config.yaml
num_hidden_layers: 9
experts_per_token: 2
d_expert: 144
init_std_router: 0.0209
optimizer: "muon"
Below are experts of layer 3 (counted from 0) of a mixture-of-experts language model. Rows are named gate (a neuron's input weights, with its number), up (a neuron's input weights, with its number) and show model dimensions 0-159. Each number is 128 + 24 x the weight over its row's rms, rounded and kept within 0 to 255. Numbers have three digits each.
Before each expert's rows: "gets" lists some tokens that make up at least twice as much of what it gets as of all text; "comes after" lists some tokens at least twice as common just before its tokens as in all text. This comes from a sample of Wikipedia text that the model never trained on. Tokens count by the router's weight.

# expert 2
gets: "\n", "\n\n", " (", ":", "=", "-"
comes after: "\n", "=", ".", "\n\n", ")", "\""
gate0:127143116113139125133126116162144188133102139118129142113111153161143148105161126118139110129168109118125142121112167137109159162121133150156123130140130133141185163140083149139160103165169100157089164107115121115117109109100148122103123166125097114084110158120095099132189120162086162142113114149084067119130122144146105093134113147125130112082114129112153109081157114143179145146110125135110109084128089142111089146096109143100115130130120137102119156108089113128105106131097106
up0:134116160109128089161125140099129078119091124135134149102140116097125136157131144132108154126107122130128100141128104114180109099156149138168129100154092139119073122122180093105097138172156118091148121146170092151121133144153112092108097115126149143207160117123126176109059147171131148149131157102128153126123136124071143110094142146115131135122128132139105143178146114132126138114115145111147156136152141157095122142145146104140144131166140121159130105104141154103106153124159108
gate1:132089164097161137185150130122097139150137177136158121121119151087126105172145089171085121098135072133117158103115078113163142111155090130126117112077101139089072136136143142123152125140162171088119129117093133153106141182119142121124144099125147109131114152097089113114126142118169111146144117099137144094155116152109118146132081147134117117122112162117162156125126120125125160118162144128112158124150119142131129136156127114093107092123150131144085144157102132129129166118125162
up1:175111164109156147181136128132076129129114122105133086126165094091118148139167099169118150123103118116122107148137147118141136138115103116117125117109095079110152133099105115099118114143141152078181130137099096191075125162129114132146091117126133104135144138104115074135137132091144104193134136147146152139160125110082165136131130123156154114119097126130165157121129091094136151120158144120157148126129122128125140112176103134144128125134135096128130142133161113173141133141076108
gate2:138144110109132146136140124097081126167129155135135142161139109136121123128108075107142122154141112126116103158094136079125118120126107136114129136101128131155170161182169101149127127102121135140157141134089116149098097141110113131140130138109152110149092112151107193121140146156156144084132124103137129107162066119101132124112159138113166153124144152164128087142125126097084106097138136101117137113110098076097112131101121137151109142114157150086115165134180115190171123113099140
up2:136150157144155153138154113119114120179118159101101137135132091128138109090135062148128163168129108133103137126124127166156150153112147164091128128104101137103156151213156100145139102152150163135146092137115160163124128132119103098128141106128112125109116123156128140111144139090147085100153137111139097130133123161122133145139110123104110144086160144163105116122120130137090134117132096147087141115170141147129085109106095113154115142089122130119115096140154091150127128058081136
gate3:146108133126107114117117098155107202094139155095125125116068111165132145131165121150163137138117156131180138132144176116148119163120120119136124147103117114143145134068155125098118094128103098129163151122114151153163142131149090145123119076104129131095130149163110142161129100099156129124152099113147143127138169136118128165147107103110091130117097104122122121152087114089164132140144150113074129121118135168135110152126120135145147085132157085102165168112116141108106149090148101
up3:127115144131111126118140117141135144132180105147189089121113108134076156141102126120084144158115137132090125130149117113129129092115162108107146088133144153122104136183101129121145132127123126127093122126126087095109086109137148114125120113080144146159120082087102164079123135118152106172126149116159137156111127090146177124155163165140149133120144155089103122136135153144127121155123132139118108110136128131142155111107132162115101170148103149127184091145192141140136079149102151
gate4:151182118173114126132097126142133119113131169141139145091114149134102134088098173170140113136108132161067110138138111138117160165110144133138137127138119137111114143068101142151129097131139125155152103144106134122186110117128095133118167147097139154099106129115101120120154124165163159106128073081127106139128122098106113154127140171114153139133098107069174117102142092087119105163125170172138155110145107111132138119160118139116113134093118137095132111141142149143084130110131139
up4:124118142113106130139178127111139187112093109158173121136127104071096107153158118144122096095147111173090151136130144101146129093137130132112134114104122110171149131131157107123181136139115142134108146131148151114117119119128086140122118106123194071146155097175126116120133139120112099161138146133101115110092099091123087113121163095136118139120106135202087106143137170117134117130169105115121135159111147115177135106126147077127140130141139119138113139136146111149138108158124091
gate5:085164118189145120144172109153145152135141071138161166119102113116121099123119165146091144125086130134092118120128085088168127129089102090138139149139149136163137126113119129134114097123085140146091139133085138104124115100123086146142152132115113154116128145125116107161183128112084113100142139169146077130150144083150078139116148159110162136102154134133161132103089201124165137126120152127113113115104112137103107127124142125100125162139129128159134125123104130147107117131113125
up5:118159123210129156122145109135142122120131113135138130135108158140089109130105096118106141151134146132080134149138096161129131150118148113106145121116097121127134126151162136139146141101107112124115119108121100116142069102116078104194126111138146114109125111093102152141105170124131090166149132157141118134169109119088131133137161148142059142130107099128135130130100168137142114152125138147110096099119162089180110157116109089142119127199149153156161137121158092116136108151143147

# expert 8
gets: " |", "|", "-", "  ", ";", " —"
comes after: "\n", "  ", "-", " |", "|", ")"
gate0:120109147114134150160110111151153124144106131100137153130111128118113164150174106118160120195120107096128095111147123084118148131133159089135091158116115127124144135152144130110112080132105120163104131104145132176103115112110107160139137068070127119139152171118143158138100154163146129140142128179086140080136127165148096161150150100106144143129105102148150134127099118178121144104128154076139130091085127123119174140105146098131122121171135146150129098113117136144110129128170125
up0:152160081101134118106137134099070140103126151121157151126116114109121158169147119135119108104151129103114125090116096166138111114136149104113121133165116128134137119119187145133131110085095115148148141137148147161174164137099165181117126129177168113129140116092135125143106138124134087140151104091111135120120183095099098118127130146118132119166092150124083134132117156128106098122153118147135157109147172143140113123158140147098114109126095129154067155132150091124092183127152149
gate1:117156092133119107119148130126111148134139125168127087125133178124111180076132153135082124138151134119117146153098137101097140153144147133130096127150149126130172123104170118184074146101103130112088099118116098136108150148115162120160108171111150145127108126122121129133116163116146095181114104124117106155108142157108134144148141116115122086107139144091090118141093145152093115173139140096138097079124136116169132110121120156144138155114163173116128172085127108149085142157124134
up1:085130170139152098098109127128158135157086119141124129156106100128112139168164128132155109127091152087104112112171116139130145098124172136117114116106117110125137120123131123107126121114136115152125069128144140161201131131108164123121118127138116153148118084162102146107151119122126142070135139157096162120109141120125160149153091150133156114145123137144093134148081139148136099094152081113142109113157124156115133163123107108135132151173055130101112152161135153137085117148087100
gate2:094143139109122124109156147168107112122162152108124143135148121150100125158133148111142150132127132123119125151099163105163095110121139160165103116128082140123141126127083162130135103125138146133144141196117149120118107143151163119140107129159122071158138107157148119174083105138115108121064114134116154165110114124160133099133144082133073140119102111132158079176116131136128089161154120126134146132096100114149156135107120083168145150104176153076142131157105149142150122121120114
up2:092147138157107151143118071121124138148084150125114157111112124134121164147175124136112142114092110105116138162066153128126084149144110078132111125123095151127135091152109109125127137165105121130140074143116124137157161128121135160096153189128128096096142106167116125112152160136104113126128155099088146163122064093139111130125171113119159173125158152141138111164096104129101138132117166150133129167125147144129150127078115117145122129133171121136124161098095120099143123100124108
gate3:132149125151163138116134150099122117140126126156142121129145129089104121115103100127114171133153161074121140113126152116177136118138096154166118139147123156048147123176129115077131127105139143090159161115140132115156153122124098115092132157161113115126132097136144195142105152109095147113145118135132134156139104139141132161099147133109155179123121134157084133137142131109103125097154165147131160131133147069064099113089137090103158151106115135118111103115163141122131090119134136
up3:082134162122153092160136149127127127098183116118145096132151118145122163166164102142173135162121154119106161119114088102145106130149137124128110164102121085123094128123147131163106107114169163135126151114116127144093112132096131106105166085117131132188129158129090129105106094160134113107151117138106150163093152144146135157132096154095115152152170101143133115109115141139165153110142151120128133102129140048137126147132101117133160165112126095112160126104138153090145133105101146
gate4:133134146111129097117132134099163128115113106117160113113143115114151103095134139138131128122158163060114150097134152118156170145140139117070136113176141110072114150127182172095104156118160114145123184143089145105128124177133167125128129125125087158171143121071127086106105144104115141165118167144126095139102110161118122123176123117125103120101125142127113132134183140137134105153133108094169104121132139121106153118153107137157127125104129141117127107125149095161140112121169147
up4:136119099132121132132130109130143096115112156120113094146145162145144136093136107097136118142161112111124121143140168155125138078157076171158143124123129147100125080095132148124175120133132166124119173167107183153186095105113143183154126148113126143104112109109095162163124108175129099111102123125093139166132107157122102162117129112107123128077132157136151097065111113151096117104130109119088164093151125112090149143143143132109130137106131144157126144131123112119168142134096129
gate5:087147185114101138143147097130131152131136130093073105154119135114087182132130110174151128150070111136130086167156129122151135142128124134143159120156153151141139118142127144128133148114120139107109148106128156110083130155127076122136127114186158139133156143100113119165083155146114100121129139132091127121111117132155106177109127104140110152116120125133110095125090129144139140104175128120156122117089111104148188092137149169105103161127098173125113183125125131123147126149092148
up5:126139128103135140125124104147117091155124111113151124096127105159127094139104118129081153157147150128155110095135155120147113121152130160151109122071081093106113101166136133096114119156120146162119098159094144129142138143132117125111115162109154102092114140182097159136152118138150141121154104112107156160148173119165116091110161126076165105103116148083164143108110126110090121162141165115105110102175100149143104157130135145173121103162132143093127137115110140101161115163092107

# expert 4
gets: " the", " a", " his", "'", " The", " an"
comes after: " the", " of", "'", " in", " a", " for"
gate0:138110137129144118123142154117127125132129090106129123161149167128102131110101130124166126164183099153143085134134138161111132113126142154122109133111133129157148129120125102164140135107120132081107153102143153116187165105167128145131115111147116086101109107149140176123086155130124156107108092130144107096137142127122103098136096104129140067075129160137122149140146116163095156161132102146153120093115128163119148111091103169120150154150126185160099080142086164114110141154153142
up0:136135122120157146145127137111096121106134086101125149186160193146125146125106092098120157120108115122144151108134111164118142102146148130138085119103118107173128130109122104143119079128137128118152170097156099088155098069118123099134120155110126129166129136127107118149130122154155145132141127121148114158115130105089096175127107118131146137085134158123162135123126103131105183119096131139140083111117145140119135123098086138128162166115109175160087152169096117150146098140076157
gate1:156132139093164158122172115138100135135096142110132129121131153116121139148171111100143129117101100184118136128140127130117097120135144087183123097117178113139144126041138131116113084206181141133158135126106098109119116118132161140134132137108135145127129095112128117127104103131131127132155174125127135092123153093133130144152117155093109110127107174102135131138129163119127099127099109160107148130138108155146117153112106104095143127135118121169124097123165107087119191146129173
up1:157121121159113116106114126106146050087140086136125144157123107113090139099078127134113165136151139147172114168196128148136129147178127120120154151127074131117168143151122095152111178100113118137134104137123148119143158138118147156114079121165138100099142151150094132092091146099121088114123109124124083132148128157161129130158138133136104110092145144153118106122108113136177113145118133133134139149132136083131145144114109130155125154138132122076119108117146144159126113152180119
gate2:125151107112111128114110164148057142165130088109126125153165170082148113090158097132113128125135111072133170136059137103134101081118154163118108105124111127103173154123114163153107094141176096127149131129146114132141178148143143136122120155142134130154131137142113141147129159149106113119158117154118107109164121129134111111145134152123096129152136119091137108119123125096118136106128123163133100094096074130139121112179127114092142142113174167150147086120166131090128133117122109
up2:102088106095121115122132123149125151101128085154142089141148108090134118121159090132177164114157143117068150111094114116128134116099136109103142104170113179116136105137121128099126115134180088160124088150126115124130198106163184141160127139184136143167113109100121124140156118134108115132139148129153131121130119106150087149113133136138084167121112147085153117099099145139104108130174129150119107143125111138155125142150149144127140099109121127123083124145123084108106182144125126
gate3:143157163096170120128133104132147165171080088166118081117143136114117125146101152118154113112151125149160121113130117129114132074130111140097127116155122147083086146149108082138135079100163086126135158128102145159130138171133094145165153136153118111151067122105165073111166135099121113132153063135118127134124129141137095108107157109108120116144133117153114112144133099148134117148148136117134119185135123150146125123117120147131122113169156098145101122120099141109144096146103173
up3:103115187130142162116149120111121108142098088168110156116090142133101118120153100126151163138114111129106152097150101140132137132141126075139136128139124178128153112128092138108152117153115134158130125100146129142118159138145121156140138150120144124143121110144168132147118132092139129100114103191184130144161144147122104104143116062080150116136108096141088148140112057106115119153153127136128074117126195138126143138118125141107151157144120120121120108085112124122136183133074137
gate4:175115126145172126168133152140123124146147157133154148112140090127114125116111164097121136173115136080130138080114134124139126116126135102100079106144119109120087075112128194126093122117153163157110127101083119139102107155110156125113118116107161101113117151112173128160120138071156126159158119122141120124144176146139148106157149121154101119127149132104145111120129135146144110127101122153146147076139176145102144132132093099104151111170109157112149108141111140101153133142125058
up4:134144078111112150097132094125165122146116108123157127119104147082142074109150129144139112169132168102099110160138105144123140175112127143153157152145096109121113093107162122109134095150129156115123107131095126118129154109124145097140142078106153188123141162097170153139154120108158121129131129136073161138172138106086128152169125083151168163105118114105152130099130118111114123124147127121110093143140153122106183127136105132164098125149139095076132116132128139143123109083099131
gate5:127114158158130125120108134090101100140143130139155126119116136125093156144102151140102163126134128147161117110138136125113149158136140154138108137085172118125137135094124110106160136120109141112082127111130141133115080198082126136146174087101150128128136182101123106127096138178182171093119115128160136101115104118094136139120147167114136144100160150110142166103122149099085139113164111147103136132149115079139119120131093136122140181178137096135114156132094145163151083124114126
up5:103154070129129139151127132115113150114112123135159130154108136122081123096109152097106099143102132132098164118091120164146074119159111125138143176169129102122151120128126105106149104128138139098152089148128141109073151134166138117142155124099137139140143087108115112143092105152135172137128136118129133161091145129188146139114130121112131128125137143153192085108124135127120122097171134155151149160118115124087104143117104122130164103096110127216160129134126108114123163162142148

# expert 11
gets: " and", " was", " is", " as", " that", " he"
comes after: ",", " was", " to", " he", " and", " that"
gate0:133152181143135167137159099159102098097099124098120067095101140148142126167147155133145121174109105143135100117115102100196133132128120087118157100145131129124162122136140156122128150155120136105151158125153137136153137122155104142132136132096101134087121099120157190157114148115096116162109125151166076113150125109076108123147128119121116141092163117124111083130135116169142122110090106131097127113148134129080134111185153129148166096101141126151158133110109131133143128133125161
up0:132106105103139120176096147137164168101135135122134116143149146103159166051130152095109106126101141160132119103110118134108114132106129169146105148118113103139150119129093111116165117075130110152128091143089096139109194107131120125128154124129143156144138129114114135145118129093126108124143118087168159061127105130144123105139135131124160123148127122085168148107118111192096121132099129150144156134118155145164132158102136092128134143119094145147152144160132139120173115157132069
gate1:088162167120113155112118125098098118109129169097136124189084104124131180106118135125165111133108121127138158118112127115129136163100157099120146162101124163108127103162101128150104124172150082110100144123149107108107142105164139135110121136115156122143132119111118167133073105158142110113093161096163137145123146137095116107107152126153133113124169144146161140133168096159098123120154126123186139140158107162143168195108115095099131123125136108141127154143143143114128144122078146
up1:165141087156049171100155162112123145084134155104149163107105109132104147145173160114096179099142132121195107139113129146146151123126125101101146121147123094134145080160118170123175112158131123096162116092102158149132144120119142127129114113154147134089091104130118111122119108115128122155123121129113137162103084139091141144115092156121108099087129125151117115161149142098129134138138156106129116110103153132140161108096130158127151152177122122109115157123154108110096115143133145
gate2:120179093150155085125106103139131116132101125111152096114096134113130153135147137120120180155143110146080127121098128146116122184168076110109118143100143091109095147104149113139149125154162089132103084147151126154100138166167081163090177141111176111115132133159122136133117100153162160106162133129148169147084099154109135129132139141104154101117160102136139117142124126107114140112143116172114164093125112117139103115102123122127146135135147133168134138114122106157109092122099174
up2:084157145083108138115110120125152115158130146122131140129124107128120154147162119170142104149160140158104069091128155110106074092106127106122092140122088103120137119162114132120129145110152084122145087145137109124139136091141111142157165120128146121069162149150161170107163127165146106113125101180120138124109125164086106114121156113123075163111150126153139140130185121110125120084103129142127105144119166094128152116149137136125183128116128136153137139092134104141106098158112101
gate3:104129139121110110109107154118148153111105119140157159153125162145106097177112134156165174143111104134094094131120121164176134149134147125083134134080182148134112134132147138135156102139144108166084137126114122115087147175112158103064122125141115146152125089137113106169147111115135168112201147127117109149114126112116120108143142113158146107093167140119115081106119083110137121123097132154120140128134138076068130082125121138137143139138128120149120127128146132150121093114107166
up3:115064148186136109142150081127126146144123139120159114131108114090117161125107172133141167111084171171120122071177149139151179151141122120134118156107131145139097091101125115111158166098166103137118132132094105111161145142130122150096089129153115130127109121151182119133116159126092123104131120121098137157087133120111157128110080119132156135109112125086152099138143156136120136127091122153146112147090168136141073116114141135139159132095127139142126136146138110131154096126139166
gate4:129152099130121119126118135173161136136129145117127140113145138141147117146136144123116119116109152135148083115115131104179079123125120145116189101115130138125156091120108122127138120132163143118127151142119125151122162118098117110120172139109110150163156101101151140127125126107098099140160134129076148112131123119120153145189167097145116162119119064137133125103090108115154094103175104137132122126127123171087122125147121124117092183144165073124159138110188170101088146107073119
up4:142163141089142139155143139105127116135138167151111160137137070132120130096080086148097143111160128130114141107170152113130123104113151111080148112149149141115120107082191092148136118101144102118092067144133120162112106102122155111160120123092133117138121115147131140125155101125115094103089133155125195090115135162133119128151132139098113129127140132111175124153160131126154121137152078118128116131180167144137130152120111160172133138086110092107113106094135126135132113139131169
gate5:133104131146097107125148148124151142148139137144116147101100112123162127149146142119107136134091118153143122105172115119119153192129106125129164144092132147104155138138122114146136130083122125094143097112089121084143156068166117130130134148131149121141136117134143097167118118144094142156154087114171102070099114118134152124139147139137112147167091091158107144162117093119151126106145103146138187134065120143106168121092108098127161112165088134151142132093092141125141107141139175
up5:167133141130140098116107125128139152142130136135170133143151146126099086096140153069127109080143137076130098178095146102173094168142115073138151123149121099122106159147135140100162127149106117141153112115106077136130155170156149076108144120150131127114118138127150121131121133121137131099141130129130188123081108136096134109121147142129180111100139142142110133103145116113096119140121167156123116155134092146138115097131121165131078147135121089147137141108157200095133147136141112

# expert 6
gets: "–", "-", ".", "/", "'", "S"
comes after: "-", " (", "|", ";", " M", " U"
gate0:102183162110120091155128134142171129103123128108138132100146100136105129120124146160153169134104128154094123141166130100069104149099134081124157131128126099126117088121130134134153121135171104125115133109179124116155153108099169118124123146094126084167140147133095131142161142158094155151115155121157142125153134135115078100101123143076133177177088110123156100092137122114110107155141138175078145112112156119113127127115154116137133089136074126142130139110121167119109152138135123
up0:063154149116086081094115110150199105107128108165159130106111131131100081131099139145143136155092120129149148092093140147121109109176139122149130125092174098119126110123125084144142136110138128123150132143140114128132127106129117071125153163089138123148132126137145102136169132142111110139130109134167078115135095121140109091166111165101130142135154126101165126107129149148115127111135137100113158179107161127125161128108125134110119116133136091120149124131124153144081176193135148
gate1:100119135121154128106097116160133171076122110147136117134167151111130139135136132156136154131096183147118142165121172118126100074109161133130144156152097130153116135163141124133135145126130141107092120132120106111126150127150146107143095140101174158140125114188174128125136150105077150121118126104111154135145171100099163091097129146119152133176139093118118113137134086108162139095136154092125141162103124104136122144119136090123126075130072079132098113098114107115153125110093161
up1:149104156089139168174172143136097195101125109113066145144134145143149075089138120103145144129169128121142149105087135142116125137134122125100117094162155133128121122172196113151117137114121138167122163160130126092158118113140136126132112118187083126100166153119127148144098120141110157118109085107179121112140107139110132176116124121104120074119116144141114113155123122150129149120155133150148132124123100103138171161123149113103107091133147129111114122120120136086117105141115097
gate2:148132101132101102126116130119113123101139153131122096122160120160105112166151114145130105152119117148118142154144128129176072132129129142159175138144157147113124131123110129170150141085129119156141122129057137118127133126097124109116113149130125127143119108100147111173101113120097164130132118149147146072120139171107108128084118102144110163097089120190139103128146139107181184139147121150150156133116138122104154127120102131181143103124150173112132102130083174113140067091116131
up2:076135115129095099140099144131144132143145122117110098076113160124144135167162131093125135144163146109128138132154128130159126127127125169147125147119113174121138168117137118170094106136108084150127177124091145151162118122157112069123089152113146161127135144088150106099124118105115133128130100097146172099156154133131157128087090110133113170094104109141087123132139123091180134118171121142143164148103120087108116141125084105171104132123100146126146151128095162132177123139142121
gate3:142169152126120183159196119073092111104124111144122139101112178120159133127122107163153140143130122108107121094127112134136149112128131114143090076135119164141105120154119081110069085108129131141090152156142170141150141136141144121155087092167122156106113153121164093112129116159124151117160152092131114140136133131131080131135143128131108089084150165136147139137098122106103145119134110155146117106114152175146132136125103130165173108137112148137106102117124132129109091152128091
up3:115123142149138154147110121110133115135122120070124129125103098124106118131137130181124139101120139124156111059111140079106122183147111113129119141111147099149100146159134140152141133162123126161069138113155145116155117121152171169142124140154136094108134152099087105088146147193147101145118135171139119141069178093118099118150121116111103116157098126124158109088161126116107090129119151083109136091126134148126119094131115116143165136136118161112126125115175135130113110166154125
gate4:093129122101135101150149137131128141140127127130119042100101109104125110133130100124142093154175119103138138159139131139125125080107162146085112152110097109146136145099157120114099103139156142127161137137131154137153118147142172125129149116187082110147068117089130118090136165140150160139152109090110189180117091138106102136123129144142151113098134157147131098121112135146148117107172155131140108143126140159146099117103130090125122110122142088144131144136161187108116140107146142
up4:154110187132116157153137095112154121100147151113124164190147121132099101096111076136147116133114106138110100120094130117127116175133126092136126153156141130122140105122135175056140136104101118151102159145085108123130116127119134148126091107107109162143140120123163142107132118135106136131133134168113113106182110089099164113132181131148109152164129100093099122143116153150114159135114156127105141113156132108111132150132138153119095127120104160107070171157112133149113167114143083
gate5:089113157124121126081110101131116099109117169162100151146095145161106140152118134145135163174136117169162120129123144101135151105118111134125140121108130097124134146122142102167086146096079111122140078092114113127092165123144139118109099129127181161133124152156103126148098118128179111111113121163099155082099138131113139131134108125097159164131168184150138112100133116151110120152115152099153106167140125087136108122152123076148124120167122191120100165136113122142151130142134117
up5:137139107128118117166103088152133130123139118108157103106106082131124125104132100166094123085157144105135171144121103185116083145129147142122132141161099124103095107156127108107155132107141138057135147136130145097104120126133150120120144106170106188125118118137163093117147091111128134143136107132137103132115147126172130162124113128168153127119114152115138099138126100192118095143114130135181084112151114169119123100095160168164120096088145131097152122143113129139134122141148181

# expert 1
gets: " 1", " 2", " 0", "0", "1", " 3"
comes after: " |", "–", "|", ".", ";", " 1"
gate0:101112131068116129082095173124193126129136072094107129107122171126122131123136109139100127102173098128140097125153122131146116138137122092133125149181132125115133113145107125104195134114119115108162120124162119196107168161156116143135131118138157099148127130152135154116108129117152137147127128083153139141117107094115101148102095129117134149137147189110143110159157107107141129117163143146136147102125123164074107139150143115138116154123100125129116149151126109115178089093145161
up0:135153124146116096114125119117101122109161155145118160118124130159101075116140147132121110091111112143146177151116142104106142101112166154126087074121127151161118151113136116125118152143151109155143125109161142095117105084094173113143086157162131128123130142099127121137146150187129128070136126138131089092171121195133117122102132158161123121140112090113105100103114163125152094129094129093135134130122151126112134111144131174099118090104139189091129147151128154136125110170120117
gate1:136142115109119095127118129126156147108150121131102118189147179123090151125145095133077065121139110128083128094145153130130162134085128135110178075087159125124118107131139124134097105108106117136128130149141110171124131132136140147130092131121113134150101108150134153129160092112163166158151106148127158125148080130162119150135124149162143135085135116158123146159084132137167086115107117128150123132155126110120165102094063059101124139124133138148132118117103136117136116168140139
up1:142151118083112111120116084112151142135123088143116129166153161107128150154131091109125101111130124088138085112131143135147135127098131156089152143131118121147097149097124149107116113110108101095113099165145109124116097103109141139164084098098130127160079117126143135144184165175144118159139103128130160146153116144140083138107160131140127119081170087156127128114101102135118104156116163085114100159172099118152168143135105084106153177139118127151141088118115118126126138173146143
gate2:130125157119119092134076140139135105111147139125115166158172097211099153098115112127106156136149126129087109078107135123167145148114114142116125144162149123136127098125136175108090135126123114128120129137104140135168103138155153129111123130096116106153116140127108103155117149134097144081106115143171141157089123097125134124121122126132146153091140121096111092172157122064171148113110128112127175155117131079132125157130118141138138177121144130111112107119169173099147122100178129
up2:109135147133117128173124145090105108128137176174160146157151136153114122132093121161118106127096095086156160069110138133153131154128114079130140131115140117119130091110095135125090133114113110099114157106153109155100092142161132137129145142118116132095131147154126150165099138144147153149152137149119126173101068125173162107091157173121103123133110130176127091131099170129134125144141119131161118132122110063136142100121144110126136144081141110113118163116126147128141120074132173
gate3:084110145139108144126152127108136097108097095133092144094158128089124122126154096152114160151095134137159077166141160130124162109153109118097124121120186101114165113127142121123119074137124140149152159116116116124169088146123105158111127150139145109104118153125146147093119133121171187148102141120156137172157114126125122126156130111126127120167119078123166080137140128117110120119127141111105175143099138088142105095155110141121155124089107191179102116139163156128105134116124142
up3:090105150129132144172178140145106135141163122148197154157093144118156170090143137141152141127146135109111136101090100087077120113171161115131139123104107133142166129136135123136103100114136146147117125109152152128137114135112153118086164142126083116123111125115139097093133131136135163105140106100148104122096098156127106152103152126130144143117131067143070178127128147144108147148099073138101073091140142158154139112126103146135127138144156121149100111091119158136135113157134108
gate4:171166128093146106154136146130133138089151140121119123154122129117124114161109139150089154131121124127119120093125126116139138153109083103130120091127127104146069132139179189118122128083101103111110120089134152135107141096112123135140151120148119095199125133118101111174139127127134114142108159131108137142131130141116115153149106151134082166084127148126177117143125128189139159166173151099157153117150105134128091144133107117080144117146120108091138142142120140077143163110084095
up4:132142134084141115148113147146095050155129131156134150134135132146104102083135136115146080152084155093153101142152142113118124128109126139169152133102091143114133094110105112096102180120128096125175158149167146128148118130179124124121144142158130139102121090139160141093114133155146126156137162104151107113100162099150116102145142133150174115134133107129148110112158106136152085141146141108130120177102136090123124153099118164143088149076131151168120094138143119128132085122114146
gate5:096128100118168100095168127102149108141129125144127181121144145182118095130121106096114121133157097128128116113114137087147124152142129128150110109134123174132129088145128084131116113185148056128104110169151144136116165152129102149122098130145064124094138128097143137074143107104112139132148127147168124139119132152075172145128132094098100110149117149161171103116125138126131126125131092151105140160145119136093157143150130141138104118095109088149137113125153149094126097149172127
up5:132115119156110138145112127136152166135134165120139114121072169106195135131128151096134111142139174107131153149102087122100116083109102097144107114182175165145145127097126093106126089151118103088136102122176172137136130111132149112152128151092087132135145114136123127182103124112096153141089127114122087133155162150123109139152108096119190158099132142100151147129126154139139117145130138103136141116111158127135128137108140129156152119121111141097125151103064131146138149127128078